config = dict(
    num_hidden_layers=8,
    hidden_size=640,
    n_experts=64,
    experts_per_token=6,
    d_expert=144,
    d_shared_expert=0,
    hidden_act='geglu',
    moe_layers=[0, 1, 2, 3, 4, 5, 6, 7],
    router_score='softmax',
    normalize_top_k=False,
    routed_scale=3.7,
    balance_loss=0.0125,
    balance_bias=False,
    init_std_router=0.0156,
    lr_router=0.000416,
    num_attention_heads=10,
    num_key_value_heads=10,
    head_dim=64,
    vocab_size=8192,
    norm='rmsnorm',
    norm_place='pre',
    norm_eps=1e-05,
    positions='learned',
    qk_norm=False,
    attn_scale=0.125,
    tie_word_embeddings=True,
    parallel_block=False,
    init='uniform',
    init_std_qkv=0.0206,
    init_std_o=0.0,
    init_std_up=0.0206,
    init_std_down=0.0,
    optimizer='muon',
    learning_rate=0.0114,
    beta1=0.95,
    weight_decay=0.018,
    lr_head=0.00669,
    max_grad_norm=1.0,
    warmup_steps=200,
    schedule='wsd',
    decay_fraction=0.835,
    decay_shape='linear',
    final_lr_fraction=0.0,
    batch_tokens=262144,
    max_seq_len=1024,
    doc_mask=True,
    train_tokens=1547000000,
    max_steps=5902,
    dataset='wikipedia_en',
)
Below are experts of layer 3 (counted from 0) of a mixture-of-experts language model. Rows are named router (the router's row for the expert), gate (a neuron's input weights, with its number), up (a neuron's input weights, with its number), down (a neuron's output weights, with its number) and show model dimensions 480-639. Each number is 128 + 32 x the weight over its row's rms, rounded and kept within 0 to 255. Numbers have three digits each.
After each expert's rows: "comes before" lists some tokens at least twice as common just after its tokens as in all text; "gets" lists some tokens that make up at least twice as much of what it gets as of all text. This comes from a sample of Wikipedia text that the model never trained on. Tokens count by the router's weight.

# expert 32
router:109150162093129118127137147098128100138116086106150171124129168146119165158171106106210128203091197139136079138153159123205161148092093121152139138150065133131112081154105130097152074126145172123073174085141102145162104106161158139125127092137084191114119129124088139109105104072124108144134149124156095181151114112156184122141195147152052149096112102083101111124171169100132137135150141109122132151131110132157123143202129082097104141149112107094112148117104161131091173150171244
gate0:129136147081111119203108143126116152120181164125138128129134159088148142162160190115147087149197132141154131147121198089107146134197120117129141079108140085130138109109157137186131122124150108108124122114103093105181093125119117091134104123115130161088127109116148112176092126087113102135060148093162104123109104194105110144154119140185141197146141098187146155163091125139126131200143121084207157212119083186145113135104102105137095152082088186132098148137114117201093139103121081
up0:148094119117127147155093068118173171113120153061136130068118150117169112088170087201111113092156132087097148109150108126103136115155150083125166146155106073123098142113180176104084194114146149114136147183102077143096205164156097103073131133139121173095128112084082119135145124142122074141115136176180154092156180145064151180129192131177168134131118165147140098103072139143066175123070130112119113151079141127133142091161105053049100146164151153167102173135178128100102095153153119
down0:078097142141144163105126111090128083133133089150088153187115122163113148183080129115117083154089138138163106103155221161151135136187127108128140189130135149122069118119063131198128148098121150154080129108167155123126124143065118155178114171100152110099151131095166095105069128078135180160167107126153031113102123079160137143111087156102053112144101123088102109134093112092078101107120159151084150127136144161157135132143163139186137131146133135106170144130098132147111099078142155
comes before: " the", " a", " be", " to", " his", " an"
gets: " to", " in", " for", " of", " as", " on"

# expert 63
router:073149139118086134162147122113134159173115151140151080101139096077110105124156146119112118067116113150146163111235131110123126182095154087126051143137106114141115192125099172160114152169129080080090115143090174154137114106083160100127110079105202157137177160107098112087151119067135153139102132128172159160151095109127196080140139134157076139110088166143063162127077129175086123089071103134112112140113081097169100176141133144175153100139134114138139175124132137105126178182141169
gate0:156149144136165136141098083138090118171057140116105139162147155115156127124188173122138147164112112175199132108144086108119083130124135103154155183094162125117140175107120200179170137067111133128173152091109067107156124101143102131134062109133094142163073132080160116135089085084098196138117096105124169178136079173077143103181108231182094144172093065129112158204130123140101159165179065118144143085129082130202111118159154107160195173117067185080092102135141133114105137153136128
up0:145087121090097144166094129090169108084149161169123133114118163138101144133096121119141145119190122128145152190145141094128151100130130156106118125178038145115120119131130093039150122127134132139166149191086093105083160165152184129129120127134115127094147119161120130106151141179154041105137170143130171089106180089115149178091140084127181125138096132130173149155143122143140194114039116140136093147065174138113119117086070124059085121154142140095191171138087152097151095140092106
down0:146068081127099198075177152082121094148141173142136103198133061192142221153111139139148129170107196144135081160115107195140111081126066084107140139141141087163131096149110108148132123069155080114078188100150137104112097113068085132111101172154079155141149163133127106169164127118150194125173089072141045168121138100180161075093164128125081140065144152117093110127147104139140074045147089184105188148128142158112125160144124128099081153117122094085092142200131040153097111089155190
comes before: "\n", " and", " The", " was", " he", " He"
gets: ",", ")", ".", ";", "),", " he"

# expert 26
router:089146098123132163080172161141089147135077065132126139079116143072135131105100127118133151091111194156171132079115123088070118085186143087072118097159098103160128137168151074118178106166146080121086150169110207125114069200087133152118132171119094192169120160063122160096128135100138104134144093180142107164096114044137105096103159126106080087180097122082106178138142152131123123083108099093145093115165169114125134113113140201168134132102120091107175151055088109171174118119210104
gate0:135174139119091128149064197116088114136158126147121152137098132089142125122170186143109153164103146148114082152171128117139133148149153170127140181146155112121122099096119172164137100092122149130134115085136068122127056153145097117131104112148148145135125135145152109111104099075071157157119146117092097154081118199068110173136147138141096178145137037175168176158113171157153109136130129119198154064139105111157077088073152103148179138129070147130115138099226128135122118085134109
up0:131113157082175148130170131124166154113154144113130065107171146123120164152072113107133083150210103126115148153150146125117120144155115102134139111122138156149104140136146148109141176144127111155135151179114121129162226117133134131171139152094060138143109140092120148192128119205162057069105138146134165122112165054145136105132140156198134152094141107161113161154122061119140215130080085177083119225090156127148160179182105087125096126130115180142128154135112127093128113121127144
down0:101131118143109190083133132082134064149174132115111119194194078184100093149132183148100135153097151117135108133150134168172123145160143102134119195108111083155145133142111138173073029116112069117116190163104095139153115131107104148108131168139109102128138067084194126134134076126145186154167119129156091174144158086138179095125149188117057122099110082105137086130116141139080083158104130128120125083102116136196074182136115138138121148100110090149103152187113092113139114044123173
comes before: " ", "1", "2", " |", "\n", "3"
gets: " |", " ", ";", " —", " /", ");"

# expert 30
router:176148113101125136130132070169122137123103131160090116094098114149079154156156169098143038151126089156133136114108129073115101137181118089133105141158115125187093147094172179169101100133098138093139171124155155071138153120195078135119127122094097163174119157157145119120088090114062140103147077124116189096123106102088172156108099213120068113123098081148108063172146100080141168113117173148112119107168164145158118095151138138081075101134102121120137121122125185140140115097111100
gate0:131154122086100167068112121129104097145137133159141100107127166091212143139150158131129123206102158147122093103184119125106158112149103117119119115113148145184128140116146168159154081064185125159133171118161112139141123144116136160175127122148101133125114128147195141154111111072123119154096116081094129174105144154095169174143101097132147164113115072210200128155136140120152167155116148086196140123120092171175127103112133119162171131133098143145140205142103209148106134154149143
up0:190142101100169147132106121139143176133097157131128080084150174121125130128148106132135079158202137091130151150216106093105092139162077152175109104137119153111107164119215132110159145090140132155130166128111164147160205184148110099144151123079079165102134135107089136171110079149097127128181157121164104058110191146149146161112174159225124146108120152176116149148125168130093168146128138134111121159127149099122147154152112092108149141175171141141099182159116193091129108135121095
down0:082095164106156141082166168087158078106183110102131137091087140148128146092107130188091145147164181144172127118157117093157120102180139111144129104127133093124047165132141144203108098076099139112117109190093157064131082127104162146148153153131107116074133143083173107130131096147156132145132122126131083166156145112124086102146132187120096140143094103116168126139102127124113119118126174167167160120137049144143095183158111122140137106110164134135142115144096071180083120060119113
comes before: "9", "0", "8", "1", "7", "5"
gets: "1", "0", "2", "9", " from", "3"

# expert 13
router:138114085146100114112079074127142095135148093129111042090112137090084074079140104104140187119160135161102159116157122129095138107141113105119140093118138142115154161160119166200145111149081090105102041155127116142155180150116120129098157100116140103117079094181106124130154116107116152068119108182172145116118110132174123140128178087146098128119137116130070145146092105112107129116149111118143157122114086145144105115190141136120134125130131145046151143125112138103053108107086113
gate0:135181092117102182129079095095140100141135142152099129169141158113161129104160119149146169067140092150176040064124086114139184083107093116108200143076140126136140146113163209153078120115164158094104075107167106107138098122132127109063112082088113152108121114122172110168120087128130130134074126142081157116123124134084166151171092132155174161146134096100145162155158078125122164133185140166130167118109102107184115153097136095142175129107070124110119160159193177129060120128147150
up0:159101142104122159133090106105149139143141168137125102170128138122117156114133086156153109130170145085119137112153111070094132135076151147136133153141084107160112171107125099124142140118141135200160109206143099137155161105142141070153129129091113149087136124095112147106168103130161072154138182202073137106075205095125185127109136089170192140115115150135118178190166116120171199169131114169109091139068124142187144107111069123148082117166138141115157146088134137110070112157131124
down0:133153119168150149070163085157147111139165150140082181132063146145137159163125137179102142127106139149183112127178102124135082080139141041153208176112127139134079165140160146178088142131159101060112155091148192098094124097076111146119107128088126142150131117116189066172126131093088106140055094089129139124150116124161131124091115152111102137138130106092163141100131096144173108094139164162143183147133123100157076132123084105125129118155116113149093080189111043132115153087162115
comes before: " ", "\n", " and", " which", " but", "born"
gets: ",", " (", " |", ")", ";", "\""

# expert 46
router:142110103157098125149112209113087163154055154153117137063127086137092114095137115108073153106106124158118147140156094119097157100137078152103109093088135125125136095101161109160208108135099104144139113103113134096143145043149135058154070081128109091160094082104106095134089081105129074141143116166115113115142151105093138097145132141101134089136125118159089111098130110170123123173085151126134140096129169140128125157115172111178135126161187048102154134106106099157180089084095115
gate0:168124125073137138165124121146072117133164135143126043138148141111190142157110193136129134176124164144164068134165157132123129140163086177121152099083158077137122089129086159166168091132143144133206092126132023144195144110144120152190089134104140165129116142135144138143105116048143118135060152152054126193102138158114184120184135180136188177200127110195141099152136164129118167132132118141171168122140111131184106113095120131121154149114108177068121161132142113129085133081104188
up0:151079163125175142167117095114183105101098139145091130079116222164108114127107141158135077072243119127101108171136130104165120090110166150158130134115103123145112162123168161156093139174139115177090165147123155139170223139152108123147169125159076136149110128113144184177122097166126099080119099117137180029121167122103143173164153156187127145140158117166170130144118116143036170138163103136149135186092140067091111088165067089089123116148169129087130135114085133093132124102110109
down0:060065118123105206071145175128096114125173126111119131151131090158086082170093104124089097106074132126160103145107102141147056067161119160142122187143144167091090098118137136163139102112177155144126179127125163092107082125109107155079088130127121159121122107145165129190123108042131150137141135118103070121138104141160101120083131170128087116092157139120149180148139135158117084107105115198104117091175086127198120133092162100117163095138094131098106126131172090114118116119113146
comes before: " |", "%", "5", "3", "4", "6"
gets: " |", "0", "7", "5", "6", "2"

# expert 22
router:102113128164101151098149119119060171145163111076136176098111143097167150130121084170080148074073158129232146101092085147077141201159142123109165151132146115119136135170117129157142072194151155118066124105100158155110137124106104082160087091116078168130139136056081085164115121131181070163108159134108145086078145112137109141111103150144077107122087115173086098157178117171102132062084062135118155069175145089158175088117167211096158141136174179076171113069159120120154165107143118
gate0:141124138093097157116067165144095111166166142108104143172149113072156109130170196125148116168102112168149112100174113130122136138162141219153126118105155096147143133126144209134131099089166124065172105119105037154124075104117128131116072086154133118135154116110187139142124102093133128140096133109143082177076084164120119103134112142133115161127110075208064081171163114173139194183104040139176156040106094142154101068081135136125180154118083141128136155132147142146110135095194153
up0:145127143114138142161171101148172141056123140124117147088144155145088163138122115145138122116207129084108135149156187103109118068118132070149139162156129119113106148129087085142134164138101125188102192194145125080155224130127093151170190179148089173123112143055104125169107129158139139092106155155102210141073190141071124136151151100170146149120102121160194120174108128145102168140119150084098119245074145126122205165190128049117059128146118184131117145139081120086095111121136122
down0:110112139119137143129144156104149074128168122117165109129117073178102107135122173158123144142126138148126125146131135152147135090170182143146141173106090087147074145143135097143128076081091109142160170131074141173115116136066099114124157128138093116114085129062133138166110119070148184158143150120099122123133116117134186109130156207142084080104121100130085110143111172163097086090115121192106135148101099144156071171166148113117114086128110129126169187144074078087124146063099176
comes before: " ", " |", "\n", "0", " —", ";"
gets: " |", "al", " ", ";", "–", " /"

# expert 24
router:148113117152120166050170139171159127131155111108137100104165160102100089183153066110176097155114126091121100108116137173137116117136117138069104093077134129193128166143133154131097156103140180109151133134130136139131172122154148150117145085098114136062099129184152122168111118138071159123181164068192106115183148103130171158133154141136112139146144119117163116139155176119148147125123176143135147171095088135114103158178098135085160082087079134124131108159133159122076158122098182
gate0:118125132090152159158131119164109122146142083106098093128122171100166142164140135117140166129104076125165068072128125086129132108139076109124115087112137162209135188123161156149097130069195122113134140099114077117152121074137135159149073136112129192113118122178161120131079114102082100124114126110063121128094134131077165158115108118162132158177151114095142126177087126110108160146189123117164153092135102142162046131140128146108117159128114144078116173175141134136092105118085101
up0:183098171131121092141075152182135145093099133144162154066137144165127139123136176103184113154150119102156173136151106061149095112117124126177115159187092108096099142102126135109137146105176145130115189172123119092099105127132116122119162096159104141139135110135104187118100101197103118118127167118119190055114151088066073126168133141175165116128102144148128085139131092139082182125095149138092107136104137147137138080154105144101074113141127168177146141078177122095121118116165083
down0:083081170127124132133099146112110083089133185158111156156110123150128129159092119075093108128114112138151067136117173129145111179174149121110160194170105064107052168091129125142122192121115134110119140094081167127131110175140159163137095162138135147105097121072195134107087147057154143139149128123149090141075127145198107128136138168104076055121130160138115128152113141122116118168128155142139130112131059205154133147178108115157114125113135093134143153158141076171149152088097153
comes before: " the", " a", " his", " be", " its", " it"
gets: " of", " and", " to", " by", " from", " with"

# expert 12
router:154098136117185151114163117137099123137133134144100075134166118103133136134055128144141091157091138156102136143109146090186126110105083102102180143111106151158089134139089198110121135112145093087099209128152161138108133101155101145147140093100072160088126128151073158121145139125102127167138125153112128099166112123096128124146162142150097097075098134120141052142135126162119135124136154150161150120130135135165127160141151107188135138180112095119087123075156177081174153179198172
gate0:155116100107108149104070170146128042177167097193088119144186157127235152130070179061128171184152141173128110151176092126112111160145120167102112118099119194146132156101074144177099107174173137128134131136107082104162100119095124162146126131154095138062154145084191124214105134147129122181128101101132039126056143157111145163151155155148137133103132066143189101152115084168174160138108158154136172134157104178154105131091138132148158149117094177121124151095155106141087102143138174
up0:147105118119105143125103113170129193106128123085152117078132152135103134113154145157112095145172104109155173121203128075109142174117122114130096134139155081123085163127150085115162243117188124130145114201073116104127190147162145137143156116171086146143143114128061164076128092173144150116165204135160196115104180125084127181165200108172192162083097138168127113107152134128092125081076127099148088149069134136113150102174120102097105120169130163164193138082059143135053121137118126
down0:092105144084133119097155147102079126128118139125056116168140157210092117094114122129092160146080174155179178165118126098159134125170128068132159131162143125116037211097118155157102127122089135153119150137122139130109074070136141164177094162157117153168117136112122103132069070086116143124138135072160078117127137161123117099135139164080077090121093099165135119083080121079072097160119124213127161144116122201139086155132100150164162076117105095120039129143116125122153130056145187
comes before: " the", " a", " his", " an", " their", " her"
gets: " of", " in", " on", " with", " as", " by"

# expert 17
router:156125079087105138127131123140063135157112110124109167087077108113146162097164148129161170091177068129208068114139104128153179136131088154158119095112082152117168155085125101148091187120177155157094136159117168112119118075165148190099123150119139106171133127069088098161149079132129103105065151139138104096102118096098174064096113121146108135108141075129093111148082091138146104110099084165127144096136141086101094080097151125085116115184154131090153117127095147120137151130071107
gate0:101149118105073154116122141050095055142180140123125105155099130092162137162141128060125140164120121152162048121160121114137173137120123175102117160143129143208129164093180211155136074075146117111135065135089068136129129111157121161116135142132135145147094131069204147182076120055123145193105106066081092156102065121114119161133122132194171183110082083145205134162138130129132171137120067157185163114136097123181085081116097098149163143106088167096083188128105111107070132119152150
up0:182115153111117152149155119087120175091161084101077144094164148119105147118116090164159061102194146173064122206122144129123113108096157091170139100085135131086111138104104091114112175084139097185091116152161111149154205149142085095114112073103063175133093146188083174153152116165129057081121113160131178112112164152113154155121131154152189140148160160154143153190159083124060184129101101192105112160086150150115167116180094092113119109096144186154108146102091122078182089133122103
down0:121114127158129148117163122090167092142159135126135157137141090179145132161145130167126121208106148154178102120115112126132118125212143107095180161114138128117106143160141112132116112060131108077149099081093159124069114150068141102143109170147152147077117126083132077134117100104128176120152143084112162109095122078156112144162160170110029114142107118117167146114092139119158150115103152162156173092163127154167134086149114065144171123149099143107068101186117081154134158096139204
comes before: "\n", "-", "|", "°", "3", "5"
gets: ".", "\n", "0", "3", "==", "°"

# expert 21
router:169143136087145120078127084136121090124155097061122145173184137107191156096139086128120092140081116158058165096107096159183157144160065157117136114066172182138123157120098142135123101092127129185135080113088129162154147111203140203099156117074104137066134129171135168152141143125035149139106095103130148117080163150100116117155160150132195113183145139104120162094183125124126070146225142189105155103125081110107154116139150108159192128113081103116096126103103141120158170176138133
gate0:157157122090080130177095094110111106162143109145118103205090170117225178091101185063140153155128124134124069096062137142158143100128127102063137194139109119127135126100111158148128117121156144127128194087136058088155138098154111123135129063100121185075155099154148105171101137092136083189087129112064107161093142168112153115144064123157101175163152107202172112146130117120055123114196095138197168127127083142212096050136144133134110163098075183138122110044145103110088133067143134
up0:170122136126145132141096135157134152094138163120109138037149152123065125157182164195141086122182129101168169158175158068128106079138112093151107064155135132144099201130101143122127176091107115154180094194117147166113164147167171185196154117182103164171116132136132173138116087168147137116160143151128167123108148142123168122133209142186149122113151122112110096121152126132126135101094129126095095162085146122103128134175102101124102083171125144128165165163080165120152114141108083
down0:132095168144118123098153119096101170097144121114140094141092134117106145162110064100130111159083127123155105164149122101144111122133098163120151134134115181131092104130069151188108114080131145124143182049165099088095123170109130195159139117093139149080127098102162159141136151091158157148121146094100092109130129140144173153131126127045085103170105120120124144187105099100091145129140160160119150097116119107153087119165135151185143121133124106104130107156116059141109114056151146
comes before: " the", " a", " to", " of", " as", " in"
gets: " a", " was", " with", " by", " is", " an"

# expert 54
router:148114148134114110145128093101179124138120122106184153116139126145104131143086159126085183123130184109099150087182104104147127102187174117126110128143156151110109166157104116091143178106176175151152084120148102107162155149148131158086178108129068112132173126157135144146119136157124158124121164142104149138091191167136145131156065065113186173166159150177175138147163117203071170100165124076188113190153109159089115140152114126120098124089109068134093161183101153142100086103115174
gate0:173110139139101145142128130158116117113195135144094127188161132090171130147166151166153156139086141151132111116127147118131207096121064151138133157047138078186135117098136157136123099093162101124147120128050102113143116120149101128155034158162074168150097116074140125063081121105127129144068103142103117141033155154073122195132149147086087167157079058165150109173132083139097161115166133151178144130155095132159103102110152136125141178167081181136115144131197122112088107116168183
up0:111129160125185137117129118153146159093114144099095154119136161123098122132123094130147074104242042135123111183173147087149094117161143130096163151106105117120112164117104118105126204168090111151134152194162092133147178134134119140147148132105113130136112134133119161127098078177135089131189133116086155114086175150134158145109116131183113117114106113183065090177120137117083166124075064158119104137067141125132225129178127096124172133176116135124107138150174141127093121128134126
down0:108105132075096148098178131108130130115127129142152087147082102106099126142096146098079099132093184129152095149088175134105107122149109132139153198125125106145056140157119143180097088084160142140136161127147180093100111112098086100091066206140133111086145169072146129138088146091143144180103148093186143136122111157143107134112171171097094144115147110106098168106112136084040102145096169149112111120139112134103073131150102061078150091148126090079117149134149079123143160078138165
comes before: "s", " of", "ed", "ing", " to", "er"
gets: "s", "ing", "er", "'", "es", "e"

# expert 11
router:154116149096107155102167029099127121154147132182132143088185119103170170149111126052135055149060127089141098098147135144097174107148098126104176177073109106162115115163136134131121116132055155122172193072188111122121128107145151122123120092131072110136122138111122157113097151066040146131146112140127141167114102101117161094126121126078116150099097105074141042157156181133103100075150092085078152128174126093085098141103151064117120103112122109113076054188175170105179175125091109
gate0:164169127054119147163089088136108098130170144157114164130144138067144145177122178122153123128176191092141085091141122072158147086143137115128109143114128131179140126108122131151103144072136124085165145104116028122143153135171082090145101159107129127199150139083145113168073108149144124164054092126082101175090143175131151100141162124171069194207124042107155124183132141154112147117155122139155172081131098106190105081140100172079107153127100153101152177125109119105052138142116110
up0:143110182130130098096072173155169126070137116097126140097147164107056091108131129161165061101104100147125131107141135127090135104123157095101157095200129124121115139122121137134125122103096113183157134182123119143107151147122071051171132146181133154168135126147106168116123130174083127086131195140124180074113138149112079117092184158113172123147142228196132128139165087156107140119100100120106097166078132168097117139131100115166094135190108100163168199105085126098143115136106063
down0:141062140092170167088158097070129102105116125151114165111056076155092116122113129106109077153112154103182135158086152123071161126115125118133141173153156116144094153172158106147116081085137171096081203099162123118150176100087097183157083136121110138150148100070158129128105100102149173189130109121121128131143104117138116078164169150109080133141147123064093135113070118139092098106099089199126172063099126227140084200131139142119147111160136093110063122184121063173113091077124130
comes before: " the", " a", " his", " in", " to", "ing"
gets: " of", " with", " from", " for", " at", " on"

# expert 28
router:166113066113127161102133155162088088113069103099074149122176117121083134155118120110131114031149104163172122099114151106095162142189134130129134113098145086171185128134168189078184130141098105122119074106118191124107127132140133125088155098138068102200105167086138144149147089173135133118148136187127172168053156095157134106152164171129143188128142135056093157115128108160107137139104077140116110094133120109116129169133154096131141126122141084136155178120082081134211128133090164
gate0:147190115113118153110054114142106109146153191101122147150085157127194118128146176103129128168110047163167119144167133117135130099182145124171167145074161100134138161122126235179159130125114135130191126110144111116141139108132141127060138102097156125142132121104201146179103110041135091159088127152074074135129094181147157122122145131127208129121101056157148094140126104158126132130153103122189169093058119056157102104131123107128175128141105155086154154127167120117080128042120164
up0:145108137072167165137128144106129144093164101153124080114120142148107126133121061163146075129208147144066128137168168094121114155158161063167135138167101108074116120112083102106118144129161138164106149174105125159147196136165080166137148076141124135122131144177110127124119092184089112034139121134135136123130168141088144133124097116156105139120171188135119148124151116126086201108108123141169122135091144126144124107173119145089102133126104140168139134184042182094147091138124163
down0:071030143095127184032105090088183097128156141145121122134099141164127181092126080136119164133106127162182077111096064162077114087189180119151154136139132146126087107152133186156076110124093083102089133145140119130133055141059109109170138135112135085086108128149132125146173135053086157136088129069150130121103130126112158114140155177094076092127100100137117117075152127128132134103087157168187111117158166137128096179114068088166157105157135136095055110166136101084114181109114185
comes before: " ", "\n", "0", "1", "2", "9"
gets: " |", "0", "1", "2", "3", "5"

# expert 5
router:101169123095130125118109141093196121084124121158122129177145108255142127125093158108164105149167155104126116171160148087155150105135118135151137130135187060163128113121161133132095129140128132117127138182073100140044118139083113045180147229142119125140180136124155122151166179076095126097101130185138160093130101129157085136098094137129142121144152101079097140087103132111113106067203136093137109091157109141134076130137141121159171122108134185084151082116118121144162103148136159
gate0:140157147097090129087106127107096118193172072148120123128133136096202146134119146119111124156112068118123102102152097146146153109115130169131128165075151155227128155115183162142103146103135140111118182101170047137194103115133120122174074078103164161095095142135165129155153134074126098125088142091107128170087100147111120137184140155110106179142102113174202131151145084114093179101129117152165148073174122125158108133074141074121171104139116135114098154144106171092086128079151122
up0:147103122084111131101113142124134143134170081150129138110153164149146134151130150133125097154216102115160133131199101115165111117121157141146148145128149131181109132108177163118099169122153124124115188163121115174153176171126072157146130126146160207134163134108130135146098112074149080115163119138146165170092173139109092162138146185119152103096119181159113084160132131111092168118094115161100112066052170110119101127146099119123125103177184162114095130088097168083105103123086114
down0:106080100078133167096200158135116131077152094122100142122117135144063120105078096171037127072093161101150185185106128175135136116143156159077209183123150111142107120089113143140122085140135137123156142076082152118082097101127140174141147108128185109095071170117123120137143155094123122078141152106139055184095149152156125140161118137060092122131106128075197130122112136074159109156141138183150184115206158123186147198135144105135118149119100164129131144125143113146122154090143141
comes before: "0", "9", " |", "8", "6", "7"
gets: "0", "1", "2", "9", "5", "8"

# expert 19
router:180080119090077120131178089089123119135135156061181143127097156135105151082161129105083163075133133125209059119108165151095137141108200144157183092066134087079071075107191101145110170090142101137120191153120109131183101178129093117183127122101155149151118122141132133093095128151100071102165134150110118062075144137111163110133143150134090166114082122143087155189158148183137106071141077096115127091159162154155137143091084140108077144164192068102117130192111126176141143170160099
gate0:188163127129106155117136144051094150197153104101112060162147099088206120138112107170151151152107148134126095129108105150186152089102107161112116109101137126122138146116106164144149115114151141107148124068119130128161107103127139187109100190076057071129133134098122137150097097119177093150090060091105158180057134149099091158182180074134143193172121116135202111144136047174104130135170128158170167140104112111177107120056148132082162142107092164121112167104125123104110123130127131
up0:136121157087072150135103094149122142106133173151111115118185142119133116105132113104120110137182145143131078097217118099106177140135194107139114096117128085109090172099126111091115200132106149143116141200141085129135187124067072140158125164148161188171126162143080135182118134186115083103119210156108138127095181152139136119099137124135156183154114150180070147196159192075141174069072131172131093143124141144158132123166084108143129106129100168099169123149117153124091106128139126
down0:068131107104133115145134128131155112094171152135105122125077078137080133148157155101086132111093147113161134127093139069177111106213184104120151205166136128127116173118106157118120097117078189141146186099102208099125156075089092103151111157108100135078130141087140129138098103079125153102082117138126128126130157077133137146204169143083071130204110081152120122034109107106155093118139090170118115129167130114152128153088163167129130181072110099121086138119110060123104129091118214
comes before: ",", ".", " of", " and", " in", " are"
gets: "s", "es", "ers", "S", "f", "nd"

# expert 61
router:135122136162129092134145149162103116098109188067094061130097149086127127095182204098174144122094102176127112063083146112088121167201110093142137142145100133155164113120054132143145125151091097097094077192118187126161188118145176086112168110177073158127079121153130136139162095162100095148148075168096127117216095128099167128116147117113122132123058161131133157116131133155086115139132058126108141090146126085153108145167092122124119138128088152109090168106078146138141164204109152
gate0:110157122080133126158091161112076093129110181129111084114155154093171134120099137182086096173096091144173057108146124103084141128155101122139121143102112090145125159130130191180145104076117116173141156140118121126146101137160174162108100061128140138158152116086154144162093108077113134152117141096061102135131116230077169098171146129176153175187152076179195143132051110128133192198091124127116170127140089138140087127105105183139156186145066107107096149164154144145126133133157115
up0:169118162152162147164132132118156162102097119132079106150182141122059126142097138175190059123174140090135137159114182132156092131115154116143125143059131150160106184107121101108115157146116159164148120207118066123093201135151114091143169111146084160168088126107110133179126120149120153165157160150119176163141171110098194198142194127123137120140098115127114131137123105097075206134153130111101115207098146144135130134153127106145103129137117169137097174138081178141095125113119132
down0:083082134122120136116150153133157042125109155135118134163080130159121097171112132123119135146108182110203109148101098130158137076188176106122159190103131102120036159099125135172088111128148117050128148120105136127120104100142079119142091158087128129156124122080159124154100134091133105147139120065180117139145137104131114168133113183084142068164129100107089121120128106149113093088173148125128121142186131160150129129093121123135140130147135123124093096200117074088067146078133135
comes before: "1", "2", " the", "9", ")", "born"
gets: " in", " (", ")", ",", " In", "–"

# expert 25
router:117117173128139164176133040168081096150165173090148059135106127122163088114141143143082083175135122119115172076100166150158134138096145102100141065063082150082083181099099166108103109126074120131190170165073099105135147137138111143081129112128129118054121101078138102174170133065165147093158148119209120089180083115143130109155168160146123135124148110100123128125149117148153133118105165156167123122112141121097089168125099097146182088145143098126179113085137126106055161147115187
gate0:136171106095161121166104113137109145164143095136121120111178103102155169108110168110168193167099083143184101170125151126070134079147134064103114090170168153129131178127181204224088134119146167143161115146127086118117138106191134152119152128141080089138129113117142092099085107114124168111137104125084138177118100183073136160148117117131120189169132048174134093131170116137112171144174122151109160062128093127166012131113137122118143165145088145116140174158147108163087128142120104
up0:169106191105092164152138156140117126114142196138144124134109163134154130142096131143119119146157135121123151063207126067137143119136142111136139152131097093142111179099120098143138153134149113155116150158104108166128175102131124120152101140112121219107140139089127174114129129148164108123150118171150150055095188120124102110104113117197187124139135129155153127124155087102083152153112083104155103153082148194119195109137081160119108129131167191187145189091091160089139098126114120
down0:062074123113171151120125098044155143180163105151077104120121120204120174114077117120148169125180112170181137174122162180142079155161141084042130181143119107154086130181114101130144135123138124115124108063121174097070114125114099100102132166158192131134107124101133162145094068091121145154135139144131092150103054159081145130108119137118060152141119143115167149147092172188102104096147140156120124166145130117097107165145141153121153099150141110074125125148153130173114128058138120
comes before: " the", " a", " and", " he", " but", " which"
gets: ",", " and", " was", " is", " by", " were"